Experts of a small language model: 68.6M parameters, a variant of Muon for the experts.
Below are experts of layer 8 (counted from 0) of a mixture-of-experts language model. Rows are named router (the router's row for the expert), gate (a neuron's input weights, with its number), up (a neuron's input weights, with its number) and show model dimensions 0-159. Each number is 128 + 32 x the weight over its row's rms, rounded and kept within 0 to 255.
Before each expert's rows: "mostly gets" lists some tokens that are sent to it at least half of the time. This comes from a sample of Wikipedia text that the model never trained on.

# expert 160
mostly gets: " exp", " eff", " resp", " aff", " prot", " compet"
router [162 105 131 178  84  89 150  53 191 137 185 110 182 138 191 146 146 182 135 146  73  77 138 165 162 110  90 112 106 165 184 140 197 149 133 102  82 114 107 133 169 105  89 157 157 149 125  88 150 110 118  95 118 147 126 107 103 100 110 137 164 102 116 161 164 129  54  78 119 115 113  89 115  56 129 142 124 191 135 148  92 132 129 129 180 147 119 103  95 147  84 154 109 112  61 110 100 124 102 149 134 185 103 137 116 149  90  94 137 137 148 102  75 173 110 204 143 131 125 159 122 172 102 144 177  66  95 155 147 100 211 136 132  74 118 131 128 149 110 157 121 156 120 131  97 128 170 123 164 103 105 125 152 113 124  95 150 114  96 147]
gate0 [141 134 131 142 129 182 120 111 158 128 112 119 100 115 147 127 122 153  95 144 100 121 178 138 104 118 142 126  85 153 183 179 179 199  45 160 125 131 127 139 192 100 125 196 147 115 134 146 147 109 122 188  99 141 146 101  73 114 140 133 141 135 161 109  95  99 177 106 131  92 120  75 180  99 115 116 150 124 159 171 134 134 140 154 123 102 140 134 126  92 124  96 149 168  73 150  92  98 151 150 173 145 116 101 132 138 159 169 172 141 175 114 189 139 122 141 186 153 151 169 135 139 127  64 137  72  48 168 127 146 145 140 123 126 136 156 132  84  85 215 161 105 147 130 176 153 129 169 166 131 129 184 163 189 111  98 201 110 183  88]
up0 [124 171 136 124 105 145  82 112 103  93 177 118 120 130 160 142 174 151 130 136 122  74 115 108 152 126 162 145 117 129 120 201 125 134  76 108 120 138 146 145 136 141 140 118 152 121 152 165 199 105 123 177 154 119 112 122  68 158 174 129 100 132 153 112 179 138 175 126 121 121 156 147 162 106  55 111 141 126 107 122 130 183 166 214 156 105 185  44 156  79  87 152 150 198 143 139 153 151 161 135 118 136 143 108 128 122 134 169 177 119 152 161 156 121  87 167 158 117 155  86  84 151 198 138  92  57 103 134 119 176 153 142 139 134 102  72 132  95 163 173 140  78  94 146 115 125 126 132 174 108 110 187 129 158  98 140 128  52 192  91]
gate1 [160 133 171 161  90  96 127 141 150 156  87 126 100  49 133  84 100 142 108 131 142  80 177 170 134  49 106  76 140 153 146 120 127 109 134  91 149 113 103 191 135  57  86 165 116 124 114 112 158 124 122 160 172 169 138 100 157 108 101 198 142 106  95 166 130 163 126 134 129 111 157 124 126 103 153 139 199 177 132 120 131 126  72 133 126 172 183 111 104 157 149 148 115 154 122 129 132 131  91  71  89 141 161  47 126 152  93 182 138 131 156 153  98 108 100 137 190 155 142 164 180 117 127 157 114  93  94  78 150 154 172 148 104 121 104 174 167  67 176 114  93 146 136 129 138 114 128 136 103 142  60  76 161 138 147 169  57 114 103 142]
up1 [175 128 168 150 121 153 112  71 150 127  86 168 118 142 111  80  99  86 140  96  91 145  83 162 134  80 129  96  92 105 101 128 165 100 107 150 134 105  85 161 125  78 163 145 139 107  98 136 167  70 116 143 137 185 173  99 124 166 129 144  84  98 158 131 191 113 151 121 153  83 145  99 135  89 149 144 156 124  43  84  68  84 163  93 128 121 128  93 164 108 137 139 102 147 186 160 156 123 100 103  84 103 165 111 137 147  69 147 141  97 182 148 107 154 117 112  89  94 129 130 138 120 142 136 129 152  98  99 163 180 173 135 112 114 140 140 150 107 174  70 111 119 121  84 152 128 158  91 150 105  89  74 178  70 128  91  25 185 112 105]
gate2 [146 135 165 147 123 121  85 152 143 159  99  89 118  81 125 125 177 126 122 125 144 136  94 158 116 109 107 100  91 200 124  59 164 154 204 132 128  70  85 124 137 145  89 180 101  78 125 144 120  45 152 137 141 148  88 171 100 105  78 127  51  87  98 153 104 113 114 153 157 129  65  62 164  97 162 123  99 129 142 156  83 146 108 140 102 143 150 123 162  82 117 127 162 119 119 111 159 156 124 177 145 174 132 175 127 179 119 136  90 160 141 145 117 133 126 102 128  96 126 158 130  95  89  84  98 120  61 140 161 148  83 136 134  78 163 135 203 107 132 156 104 105 124  92 137  98 160 110 181 158  93 176 109 106 103  42  86 121 123 121]
up2 [134  63 189 143  68  85  98 151  77 158 165  34 131 162 121 163  60 192 117 151 155 144  94 165 150 100 152  80  99 164 165 112 145 135 164 127 137 123  99 107 163 167  94 112 116 138 133 124 143 110 161 108 108 117 155 141 131 141 119 154 115 183  96 170 120 146 130 136 121 152 129  92 115 168 183  96 101 141 134  87 120  97  86  99 145 129 111 120 184  87 180 143 149 101 139 142 148  99 128 138 159 117 207 111 126 144 120 112  92 155 132 161 127 110  81 147 171 128 153 120 174  96 116 100 112  88 123 171  73 106 150 143  93 199  35 107 119 101 108 166 141 136 126  84 118  93 162  85 126 152 116 201 155 117  93 115 133 143 125 206]
gate3 [180 145 173 113 203 124 134 133 147 134 135 162 212 120 117  81 112 149  91 172 109  97 152 104 179 126  68 118 129  93  89 143 142 108 178 151 126 127 114 115 116 163 124 101 109 137  75 164 178 112  95  80 168 131 132  75 156 138 148 121  84 157 111 138  96 131 134 115 205  93 116 119  90  78 195  79 131 179 111 172  98 134 106 153 151 165 152 158 153 104 184 112 154 121 133 184 117 114  67 111 162 137 190 124 184 116 110 149 116 136  84 108 152  87 129  98 144 128  86 151  92  66  96 125 123  67  96  98 105 111  68 103 101 108 114 158 152 135 152 158  72 154 113 143 182  81 162 133 132 126 147  89 114 105  80  97 133 145  98  89]
up3 [136  60 119 124  84 104 136 125  91  38 158 120 109 164 138 138 172 134 146 165 252 129 104 157 134  98 123 167 122 138 143 109 123 164 148 134 165  82 123 121  78  90 157 115 159 132 122  88 128 171 163 190 101 156 176 172 126  78 122 164 130 121 145 117 129 101 143 136  77 159 144 152 169 125  89 187 132  48 191 127 111  75 207 105  95 118 121 117 128  95  45 106  86  82 111 115 114 133 164 121  81  83  71 116  84 170 131 125 163 173 137 109 130 148 133  86 123 163 114 141 131 115 131 126 141 155  94 162 140 161 124 155 139 102 130  81 131 148 182 114 134 103  97  98  77 136 105 169  78 125 109 126 127 120 137 114 113 130 141 149]
gate4 [156  95 147 135 136 126 126 138 146  60 164 165 138 203 100 151  77 144 118 132 117 163 115 108 131  90 131 119 137 123 111 104 174  64 132 107 114 145  86 166 160 106  87 152 123 120 215 122 160  84  74 100 141 109 152 159  96 100 138 119 162 153 164 115  91 117 115 113 119 148 135 107 146 109  94 107  68 200 136  75  86 131 172 151 160 150 143  70 112 124 167 101 133 140  99 147 122 124 108 130 108 137 115 140 136 130 118 148 176 163 163 152 115 165 167  95 150  76 162 102 100 119 102 109 141  86 121 170  72  94 125 121 122 100 176 123 209 116 121 192  78 121 176  87 119 124 137 149 114  17  85 130  87 176  77  73 126  89 136 152]
up4 [ 95  89  93 163 121 190 100 103 158  81  98 148 106  72 179  98 126 135 111 113 149 135 132 144 110 159 151 112 145 100 129 126 132 111  65 177 138 107 154 128 122 152  97  92 142  73 116 170 139  96 166 146 143  64 115  76 102  18 107 138 134 179  73 134 135 127  84 122  92 113 162 133 138 141 181 150 144 120 132 161 104 147 100 102 101  68 104  73 126 125 105 135 136 111  77 173  94 135 122 150 121 135 167  69 139 109 188 157 158 121 181 132  83 101 107 176 162 154 106 105 148 118 142 174 104 141  97 107 109 114 140 133  90 148 122 156  90 115 123  92 142 111 147 221 125 189 127 131 105 173 102 138 207 125 184 196 113 147 109 129]
gate5 [167 105 138 150 126 120 162 140 122 123 151 103 149 101 196 141  93 157 184 130 106 151 143 155  98 150  96 126  83 135 118 102 118 126 146 166 117  93 186 158 169 206 141 189 164 130 225 148 191 160 154  85 174 111  55 102 156 163 208 147 170 201 132 141 144 151  84 116  95 146 187 121 189  71  68 126 157 121 153 154  92 129 132 149 154 128 114 134 119 133 188 161 176  87 151 114 166 114 105 124 146 152 142 113 153 184 136 104 129 161 184 130 123 173 117 158 150 131 103 117 128 147 130 130 141  80 103 133 131  96 126  95 109 142 143 103 168 116 103 138 121 189 155 125 130 100 125 108 100 104  98 167 162 124 144  70 157 112 165 180]
up5 [114 156 123 153 150 147 149 156 148 123 108 212 146 121  90 103 122 137 105 184 117 105 171 136 188 156  58 122 150 223 191  94 177 120 109 122 122 138  77 136 162  92  97 174 128 121 120 121  97 145 106 120 115 112  97 131 138 166 122 164  97 172 163 159 115 132 147 152 197  78 218 139 146 164  82  61 112 130 142  91 137 113 115  91 114 159 128 110 115 116 108 105  93 152  84 135 129  74 192  67 189 144 130 110 154 133 147 158 132  80 125 112 151  95 131 135 152 151 120 102  78 106 102 102  89  86 112 130 194 146 101 136  68 115  79  99 108 130 108 108 188 109  94 138 205  97 107 151 160 135 140 115 116 148 119 118 137 100 109 159]
gate6 [ 89 141 119 140 155 101 142 102 175  80 142  85 124  98 142 154  78 112 164  80 138  85 132  99 123 121  46 106  88 116 211 196 132  76 116 142 125 148 115 137 119 118  67  91 191  90 123  69 160 120 163 169  80 153 157 139 128 136 106 121 213 131 124 129 157 151 105 102 148 130 111 123 121 123 150 161 100  90  93 113 128 103  64  71 173 164 125  98 105 170  87 140 135 140  78 151  86 139 134 172 124  81 106 110 100 127 139 152 104 141 112 107  86 144  66  93 132 106 104 109 106 144 160 110 107 132 155 152 117 168 121  83 112 109  98 173 172 114 141 121  70 115 146  93  49  99 137 190 186 106 134 165 159 142 120  95 161 110  78 121]
up6 [114  87 133 129 199  65 143 140 166 122 150  98 173 137 119 157  84 122 160 109 127 133 101  70 118  61 143  89  87 202 215 114 139 155 100  71 148 139  72 158 220 168 111 118 127  87 135  92 112  93 187  95 135 145 159 114 146 122  71 104 161 116 127 127  98  95 135 155 151  66 127 151 108 158 107 121 131 123 130 135 132 116  92 129 177 192 128 103  66 125  93 140 108 115 105 148 164  96 144 198 134 113 168 146 139 172 101  96 128 114 131 126  71 151  96  77 104 128 101 125 153  99 152 154  70 114  94 111 111  78 152  95 134  86 129 119 160 118 110 163  74 106  81  89  59 119 152 151  94 136 133 162 140 112 100 149 123 129 108 110]

# expert 123
mostly gets: " Social", " Independent", " Labour", " Arts", "ilitary", " Commun"
router [153 138 148 183 168 104 140  96 181 115 152 115 193 125 143 185 156 198 102  98 122 145  77 208 161 131 136 111 114 130 175 144 176 106 115 165  97  98  84 129 108 116  76 136 160 102 140 125 179 115 152  65 171 118  88 133 104 125 100 142 125  85 166 115 130 154 127  98 106 126 129 144  96 129 150  93 152 135 114 123  68 114 110 147 106  85 122 114  85 144 134 158 122 141  73  75  85 180 123 153 198 136 124 101 148 181  99 120  21 129 150 106 102 126 187 160 190 117 161 125 181 128 111 130 146  91 116 187  78 160 146 136 162 129  94 122 157 151 161 148 130 117 113 138  69 136 122 173 154 159 126 128 140 142 176 108 207 108 116 148]
gate0 [126  75 150 158  81 152 147 178 150 174 193 165  88 136 139 174 134 165 157 107 106 141 120 129 101 171 138 102 122 143 196 125 128  90 200 131 100 136 143 158  96 169 138 128  97 152 149 119 125 151 197 154  95 114 131  70 148 125 120 151 120 167 129 112 108 147 103  88 124  71 206 117  71 132 109 169 154 185 110 161 198 135 100 111 123 180 154 120 171 115 106 164 147  94 127 123 114 121 113 121 117 159 160 133 123 138  89 140  91 124 180 144  82 100  95  94 114 130 117 138 124  76  34  81  71 107 135 160  78 118 112 118 114 120  91  80  72  94 123 124 168 111  97 174  37 132 140 108 140 101 122 125 126 146 128 136 184 100 160  95]
up0 [141 155 135 179 160  87 139 112 102  96 139 136 151 111 115 163 212 157 151 186 128 160 135 161 132  58  76 129 120 124 168 112 111 168 102  94 147 137 133 131  96 145 154 131  93 107  96 150 133 128 132  96 173  94 112 113 115 156 170 102 132  97 129 164 133 120 156 141  82 137 130  73 143 161 186 176 117 142 156  61 118  68 146 127  57  77 113 106 197 190 128 154 133 114 168 155 161  79  85 175  68 191 151  57 106 140 100  69 146 157 164 175 162 160 125 101 132 139 175 118 132  90 161 115 147  93 106 145 172 119  68 141  99 167 139  85  74  88 166 124 133 147  78  90 146 121 120 114 127  85 130 130 136 131 105 102 106 155 147 102]
gate1 [142 126  97 114 145 134 160 148 190 193 130 135 146  98 162 118  83 162 142 138 117 181 112 137 141 136 113 142  92 161 109 109 158 111 162 122  90 180  69 121 125 196 124  88 105  72 118 121 182 166  83 127 164 179  85 173 121  88 137 128 121 148 122  93 183 155 151  94 113 103 175 180 111 105 126 114 109  89  84 151 151 126 107 124 120  90 136  67 163 150 131 110 125 184  67 131 103 139 126  81 148 119 115 160 198 131  64  97 168 158 133 139 161 166  34 119 123 135  90  82 103 142 118 104 106 113 126 150 136 105 146 130 116 130 121 150  83  71 109 182 147 149 133 126 101 199 143 127 153 180  80 130 136 224 124 134 126  75 133 144]
up1 [109  95 102 143  72 139 127 121 101 117 142 145 139 169 180  94 156 163 107 107 141 166  97 100 107 190 110 107 143 114 115 165 156 160  50 114 134 123 105 165 181 164  90 107 114 108 110 136 195 185 177 105 205 124 129 140 124  72 105 158 132 120 112  98 138  75 136 111 149 144  58 194 164  92 150  87 120 148  88 105 161 119 159 138  95 141 137 142  92 158 150 105 104 164 125 108  90  66 151 122  92 169 149 141 157 125 125 107 112  77 211 142 120 141 165 121  96 102 168  88 175 147  98 111 167 149  72 144 148 116 119  88  72 148  94 153 121 148  89 130 145 134 136 129 155 156 158 127 125 153  87 161 129 227  98 174 130 117 107  71]
gate2 [126  76  87 128 153 118 111  76 142 111 166 145 109 124 152 121 135 135 189 184 178 103 126  85  61 187 139 126  73 106  74 123 156 152 104  92 109 104  96  79 119 175 119 114 172 165 155 145 129 125 149 119 113 142 125 152 170 118 203  87 148  70 137 104 190 158 122  98 107 120 109 166  59 170 122 115 136  74 177 154  92 102 100 124 144 171  95 193 128 135 158 132 107 107 117 108 168 124 115 146 126 111  95 100 162 113 154 127  74 148 151 120 171 128 157 139 140 177 129 135 153  65 104 137 113 124 170 133 134 123 112  77  94 121 161  94 150 104 169 146  94 183  38 138 130 146 103 136  85 108 169 131 107 185 152 189 188 135 125  83]
up2 [162 130 166 137  58 125 111 130 120 149  79 136 104 107  94 159 131 133 149 102 155 151 143 193 149 115 142  80 133 165 186  86 115 139 120 102 150  64 144 153 126  96 177 133 130 126 103  91 134 131 113 118 124 121 107 118 106 141 106 151 138 130 168  72 122  98 147 140 178 101 155  88 178 115 140 185 121 153 148 105 127 149 119 134  91 165 134 125  57 177 135  62  72 115 169 136 170 134 154 113  80 167 154  73  95 165 125  96 159  50 114 108  86 115  93 163 177 127 110 157 120 163 133 155 173 100 112 116 149 226 101 120 127 132  70 192 139 153 180  78 164 126 129  61 157 122 168 124 153 110  86 140 139  98 175 100 116 130 178 175]
gate3 [170 122 166 170  99 104 105 118 153 113  92 171 172  96 134 165 135 173  87 101 139  90  73 161 163 131 207  94 104 130 109  78 136  66 128 193 146  35 130  96 124 122  86 126 148 169 157  95  97 111 165  82 157 120 170 124  90 142 129  93 116 119 111 173 169 122 141  81 113 136 165 135 102 135 128 145 148 137 124 132 100 115 113  67 106 171  95 106 111 133 163 134  90 167  94 106 110 152 120 142 123 104 101 114 145 135  51 122 135 167 112  66 201 136 189 121 118  88 118  77 143 188 128 157 108 173 161  95  89 138 141 193  96 101 154 175 111 153 147  96 133 133 120  75  98 158 144 156  97 160  91 139 133 101 183 174 162 109 137 137]
up3 [123 105 151 121 131 175 101 172 153 170 128 146 105  92 115  89 121 109 149 107  94 163 163  99 106 119  70  97 158 117 132 160 164 123  11 161 105  96 161 110  87 140  84 129 120 126 129 127 115 120 160 124 142 146 132 145  96 112 136 120 131 128 102 187 178 122 137 127 170 148 110 196  68 180 116 128 204 139 157 120 127 142  83  96  92 135 148 182 119 167 115 112 122 103  84  51  88 175 117 105 195 155 111 112 145 126  76  86 172  86 111 148 167 129 123  53 144 120 102 126 145 183 162 140 143  96 211 144 177 145 163 129 148 122  88 103 103 117 153 155 108 104 123 103 106  84  94 121 123 176 150 134  91 156 132 172 155  92  71 123]
gate4 [135 162 113 158 135 139  98  90 169 162 148 133 127 117 107 118 171 176 135  93 151 178  94 123  92 157 110  50 114  81 125 145 109  90  94 121 112 135 117 119  74  77 124 137 116  87 151 112 112 113 138 116 108 120 137 133 142 126 118 149 203  66  71 117 149 134 143 127 131 129 143  83 125 128 191 102 146 163  61 112  93  98 175 107  70 120 175 126 137 117 153 130 107 125 127 116 132 132 182 182 166 155 156  67 142 151 125 143  94 141  93 126 173  89  67 118 184 158 100  34  97 140 140  58 125 148 127 112 147 118 176  85 180 120 184 140 156 134 141 195 153 106 176 140  97  82 110 117 143 155 124 163 113  85  91  70 158 103  91 180]
up4 [103  74  96 140 133 182  85 141 123  58 101  92 148 112 141 135 118 141 136 105 201 149 151 170 162 147 111 136 140 138 112 111 134 134  89 110 157  83 129  93 177 117 101 104 152 143  72 113 160  84  75  91  83 107 120 158 107 125  98 151  95 118 130 163 130  80  86 140 124 140  67 147 152  91  97 134  54 163 123 110 102 184 155 116  57 141 137 158 119 169 106 176 161  91 129 147 151  99 117 120  72 105 146 124 185  94 147 131 187 152  92 109 126 146 148 115 126 133  64 144  50 112 133 140 115 134 145 116  78 155 161 148  86 165  67 114 134  40 141  78 125 105  72  77 106 141 101 128 109  66 105 164 124 126 112 143 132 158  86  89]
gate5 [123 162 135 149  86 128 186  84 138 121 127 116 152 133  99 146 178 105 125 132  99 157  95 137 185 133 121 136 139 154 102 152 138 130 116 123  90 115  98 139  94 106  91  98 123 108 122 127 145  90 133 202 166 119 169 170 139 117 135 115 104  55 103 146 121 127 137 125 118 160 112 149 129  88  68 131  58 135 147  95 124 144 118 132 182 131 148 163 130 161 119 147 177  75 125  75 190 106 105 173 166 161  91 118 128 143 150 244 155 141 111 125  92  80 141 104 110 119 142  87 101 121 162 175  70 115  85  87 132 167 117 122 165 100 153 138 142 128 155  80 121 118 146 103 125 156 105 118  64 184  55 113  28 175 131 147 168  61 127  97]
up5 [105  79  94 143 108 102 149 160 156 107 145 180  85 140 139 116 171 143 151 154  96 153 168 122 107 211 164 119 157 148 169 126 143 127 170  48 141 112 137 150  95 123 119  96 146 172  99 119 103  90 124 111 115 124  77 119  95 120 166 111 133 197 150 191 103 188 103 132 147 152 142 145 106 139 141 115 184 118 145 160 147 160 133 119 111 135 117 110  72  98 166 173 119 157 157 214 118 108 120 119 138 135 130 141  92  94  65 109 120 107 153 167 156 179 106 145 138 170 138 116  76 159 125 121 174  74  70 103 171  93  97 114 119 189 172 129 118 161  78 154 122 137  81 144 177 172 156 114 216 144 169  96 107 151  69 118 125 156  92 149]
gate6 [ 78  82 177 111 147 121 141 121  99 120 105  88 142 148 151  79 159  97 105 105  99 166 130 105 136  68 122 166  73 143  96  92 113 102 188 179  77 136 132  89 121 113 164 105  89  91 116 143 153 111 120  46 164 143  76 134 169 118 189 115 104 105 140  75 121 157 173 106 189 164 134 106  88 189  88 153 165 105 147 158 153 167 125 129  76  79 129 133 170 154 122 114  71 178 132 101 117 177 193 198 125  90  56 122 100 176 157 142 116 118 102 120 124 101 149 135 121 112  98 196 185 127 121  95  92 143 135 128 104 115 123 138 149 139 123 132 147 164 117 160 156 138 111 172 141 161 151 134 145 136 118  61 115 131 157 116 178 123 189 108]
up6 [148 139  72 174 121 160 139  81 168  73 149 143 147 152 153 109 134 166 119 137 133  96 109 104 119 153 109 149  87 151  86 107 172 135  73 105 154 102 111 173 120 134 140 180 155  96 181 123 111 145 119 125 167 102  96 109 185  97  92 167 141 112 163 155 163  66 136 117 109  63 145  75 176 159 109 108 149 102 163 131 147 102  96 165 179 174 118 100 151 120 110 149 130 106  57 133 141  95 164 127   0 136 157 131 133 130 111 150 155 100 114 133 148 112 162  98 151 100 123 145  72 129 138 193 133 104 132 150 122 173  72 158 116 104 155  81 126  87 108 101 151  82 109 115 136  93  33 123 100 139 120 171  97 131 132 118 119  76 178 115]

# expert 161
mostly gets: " d", " c", " ent", " sup", " exp", " inc"
router [150 113 122 170 134  67 192  97 119 154 186 119 156 112 173 168 171 120 108 124 132 121 126 156 150 170 123 119 123 139 126 103 169 153 128  37 100  79  91 136 194 129 145 157 143 110 146 135 149 100 119  85 107 122 128 121 140 103 110 122 146  99 133 126 167 146  99  64 127 133  96  62 125 104 122 135  96 179 175 130 111 134 167 128 144 131 118 118 114 207  77 122  95 142  76  78 105 155 109 137 136 153 117 104 147 192 161 148  79  92 154  43  92 145 152 121 208 116 104 145  88 124  62 143 136  60 103 150 131 130 191 157 133 119 142 173 177 167 171 102 149 164 143 134 100 146 150 112 158 111  88  81 101 106 182  74 139  95 136 141]
gate0 [111  69 117 160 119 141 213  86 162 147  58 100 113  73 119 110 144  86  97 112  87 180 119 130 131 164 108 155  75  71 126 114  85 116 176 132  94 117 162 153 104 116 134 113 162 108 174 130 164 153 143  89 156 153 113 132 147 161 115 133 127 103  98 154 138 154 182  55 108 192 128  86 125  64 146  84 135 130 160 145  94 116 131  81 110 152 151 169 126  71  85 147 114 120 181  89 114 144 149 218 137 176 152 168 175  96  99  98 153 188 106 151 115 107 178  97 157 105  79 169 109 130  95 159 107 139  76 128 116 110 124 149 107 167 147 133  89 146 124 134 133 105 124 158 181 141 113 106 164 163 104 137  80 111 159 165 144 152 164  81]
up0 [125 140  97 115 144 123 138 111 135  95 145  95 133 149 129  81  73 152 130  79 143 186 163 193 106 118 158 135 110 110 123 148 132 111 126 122  59 101 144  90 140 147 117 145 162 103 250 110 155 136  91 104 136 115 165 145 101  95 122  85 103 155 107 123 142 104 122  83  25  70 136 127  85  93  91 145 128  89 130 159 145 137 191  96  74  84 155 108 153  85 115  86  97 128 170 118 153 128 141 131 113 193 145 136 129  95 146 162 136 182 135 189 158 135  89 121 118 102 154 183 146 100 185 114  74 151 164  90  84 162 136 212 110 132 138 135 188  97 111 101  99 161 113 148 123  99 102  83 114 148 150 108 159 150  93 122 139 123 167 116]
gate1 [112  56 167 169  63 119 115 120 155 131 134 128 129 115 107 118 152  95 170 166 104  91 122 133 169 188 194  86 126 189 134 179 148  97 170  63  72 154 155 166 199  99 148 114 145 115 136 147 104 104 106  92 130 107 144 116 117 101 111 150  98 199 119 108 128 108 115 102 121 193 125 128 177 150  95 107 126 205 167 134 106 161 125 143 139  73 115  94 140  93  99 112 125 153 103 128 151 172 147 154 127 132 100 128 131 114 128 123 149  85 114 130 103  92 134 159 113 121 135 188 120 134  66 145 192  91 108 174  75 135 104 132 110 191 157 142 159  66 138 158 120 195 102 142  88 184  90 108 173 143  92  87 136 180 104 111 159 113  97  99]
up1 [170 158 207 112 147  75 133 153  93 203 140  70 116  80 155 142  81  94 175 172 129 147 140 145 124  99 117 179 143 176  91 136  94 131 166  79  86 164  79 155 122  91 114 115 131 108  95 151  96 123 123 120 137 121 166 181 147 124 171 138 119 142 126 175 142 150  50 124 187 142 160 146 109 144 184 115 169 109  89 158 126 109 163 100 202 113 128 130 123 142 103 153 101 109 119 144 112 153  76 170 130  82  97  94 114 165 118 105 117 187  93  95 108 154 105  75 122 131  98 114 102  84  86 131  96  91 119 111 195 124 119 113 116 157 170 104 143 153 126 182 136 177 126 123 131 136  88 178 178 154 100 181 149  88  71 123 104 167  95 103]
gate2 [ 95 120 109 116 117  86 112 130 140  94 134 128 135 125 167 112  74 162 139  98 154 162 132 111 129 148 147 113  99 137  96 100 139 114  89 166 155  75 135  75 123 182  39 105 143 126 162 122 128 162 138  94 119 104 181 123 126 225  86 121 135  63  80 168 202 150 118 107  78  97 118 159 123 129 154 154 105 164 169  90  71 129 156 168 122 150  99 131 147  98 108 150 119 111  90 166 110 146 103 129 132 110 131  52 148  72 154 161  90 173 176 135  95 108 130 155 172 197 102  92 130  88 107 187 167 114 123 154 174 128 108 114 128  99 179 102 112 127 113  79 116 124  68 164 158 124  67 128  98 123 130 155 129 155 197 111 154 122 103  75]
up2 [115  99  78 131 121 168  98 116  77 130 125 153 119 179  98  87 107 143 111 105 104 118 138 183 123 120 132 105  88 135  96 115 131 118 173 187 185 111 161 146 133  83 138 131 112  87 133 125 115 134 137 159  65 110 169 127 147 110 139 130  57  70 109 112 112 153 132 122  73  40 132 169 114 111 125 126  94 119 162  81 210 138 138 102 134 118 128 140  75 119 146  71 147 109 163 120 161 166 129 174 181  81 101 103 125 145 154  95  46 140 102 194  61 178  87  93 152 224 112 100 133  83 129 136 147 119 126 140 114 199 111 121 168 137 119  96 158 121 152 140 114  94 135 122 162  97  60 135  86 149 142 118 141 124 119 105 117 132  73 107]
gate3 [ 51 173 119 186 109 173 155  72 179 132  66 180 181 107 117 145 120 158  63 110 148 202 114 124 139 118 164 174 111 150 125 123 148 106 131 144 134  99 140 129 150 103 113 161 128 163 166 125 120 139 169  96 118  77 108 150  84 158 152 105  81 126 117  94 146 112 154 141 101 136 123 118 149 150 141  84 129  72 134 166 114 158 138 163 121 153 138  95 149 125  85  82 133 112 125  79 156 116  92  52 115 176  93 120 101 107 104 112 202 127 103 121 138 114 119  81 150 114  86 194 131 109  98 148 134  86 151 126 106  91 123 161  56  94 152 128 147 212 137 150 146 169 167 101  99 126 120  89 162 147 192 129 159 101 128  95 179 177  89 177]
up3 [117 150 129 134 142 156 153  81  85 160 141  94 112 195 124  65 131 157 186 123 145 130 120 124 175 110 155 106  93 104 117 169 122 194  80 137 121  97 160 151 117 113 175 151 164  89 109 102 177 103 129 141 107 130  92 116  94 124 105 156 122 124 126 146 101 119 113 101  56 167  97 120  87 124 122 142 159 105 151 139 157 124  76 158  59 114 135 127 136 141 139  67  91 143  94 138 153 173 115 115 146 157   8 169 156 226 192 144 137 143 105 110 154 200 173 125  82 147  90 127 105 131 181 111 121  90 113  63  88 136 122 115 149 118 136 104 165 140 152 144 100 124 132 116 161 166 106 130 102 172 166 165 122 181 105 171 172 117 106 151]
gate4 [147  83 123 132 104 146 159  80 145  86 131  24 175 126 137 165  77 174 145  97 174 154 102 126 108 120 164 140 130 146 156 142 118 117 230  99 118  55 139 105 117 151 183 177 140 164 133 110 147 150  96 136 130  85 130 155 140  92 209 107 155 154 132 192 139 145 147 101 146 156 148 122  90 110 153 173 161 133 118 154 142 133 130 119 177 113 132  44 102 175  58 133 133 124 186 150 147 147 114 134 114 149 136  94  97 158  68 115 158 124 171 129 151 153  90 130 124  70 147 213 109 140 112 144 115 131 155 135  92 163  97  95 166 120 139 148 157 155 153 120  99 146 197 101 124 126 120 152 120 168  68  96 121 127 121 111 127 109 149 177]
up4 [132 148 104 126  64 165 161  70 106 139 118  71 126 132 168 138 149 196 136 143 153 196  95  84  91 122 142 140 128 119 147 222 157 111 163 138 116 132 159 100 110 108 189 148 101 157  93 134 177 162 139  90 175 141  81 187  60 111 148  97 139 135 104 181 201 114 147 131 138 179 125 125 146 168 139 178  80 136 135 135 135 172 129 141 141 113 157  46 160 151  86 145 103 111 158 107  93 136 101 127  67 124 133 111 116 174 151 142 100 128 117  78 179  97 164 122 112 115 167 153 138 122 110 111 143 134 123 118  81 141  80  55 160 110 151 123 170 129 126  87 155 101 147 116 161 137 122 138 145 149  42 128 134 148 192 127  82 103 118 152]
gate5 [105 127 146 205 116  57 130 133  95  99 147 115 125 121 199 167 138  79  99 145 151 167 126 146 122 149  98 102 105 126  92 156 185 139 135 127 140 146  81 132 201 159 175 112 144 114 161 200  36 169 136 129 171 100 175 140 147 134 177 114 139 124 165 109 167 184 117 152 111 118 126 137  77 122 150 168 106 167 110 103 120 134 145 159 128 137 122 144 157 171 100 108 104  81 164  66 152 107 129 171 143  98 141 126 136 121 103 139 120 132 150 125 104 145 181  90 195 168  94 195 145 107 122 123 121 125 111 106 121 195  67 175 158  72 139 114 125 150 129  58 129 217 121 159 102  98 144 103 137 156  93 149 143 163 140 110 126 181 141 103]
up5 [ 74 147 152 138  65 160  99 115 147 121 121 117 151  79 211 154 187 160 107 127 146 207 182 109 115 135 142 112 149 172 150  80 127 120 115 158 162 141  87 152 161 135 167  75  86 132 115 138  83 134 143  53 150 119 163 118 109  98 113  86 135  74 114  85 132 144 152  94 153 128 110 127  99 111 126  96 118 126 116  90 137  76 172 120 114 110 177 136 133 171 137 131  85 181 112 117  80 129 149 147 134  74 149 130 178 141 114 120  95  96  53 113 104 166 164 125 194 124 115 215 122 112 121  77  99 150 103 162 166 141 143  74 118 113 131 139 141 104 133 130 125  79 180 172 179  55 133 128 134 126 138 136 106 151 128 110 120 188 200 112]
gate6 [ 83 121 140 150 156  84 113 149 128 115 180 138 215 123 160 105 134 127 119 133  84 117  89 140 118 164 104 174 113  59 161 117 194 100  76 136  80 120  86  88 171 178 122 198 193 164  88 132 109 106 131  64 169 114 158 128 123 112  99 137 117  93 129 166 112 144 130 169 139  67 123 183  51 153 168 133 141 142  87 143 179 177 105 121  91 121 101 153 122 131  80 123 118 143 109 148 130 134 124 166 161 176 181 175 146 118  65 105 115 182 121 127 136  96 148 131 134 136 164  73  78 132 164 128 141 152 170 131 134 163 173 164 170 118 190 132 144 132 145 112  78 124 110 178 132 110 127  95 134 100 161  85 108 159 113 164 160  89 145 159]
up6 [142 128 170  99  98 131 113 110 139 158  95  75 140  96  99 164 189 169 123  70 194  80 121  84 145  73 151 171 166 156 136 148  89 170 130 157  81 165 151 160 110 159 162  53 137 104 163 160 119 167 175 153  94  95 129 115 141 119 107 129  93 123  98 144 132  82 131 157 104 124  95 124 163 225 120 129  98 140  84 124 169 149  96 154 106 170 113 119 121 128 156 117 164 204 176 119 103 122  78 147 128  85 176 127 123 116 175 112 139  92 157 122 101 163  90 118 177 102 176 140 156 114  71 204 160 131  66  86  71 115 119 109 166 105 129 132 169 157 151 117 156 107 110  98 124 158 129 150 119 159 197 127 138 156 133 116  86 118 140 134]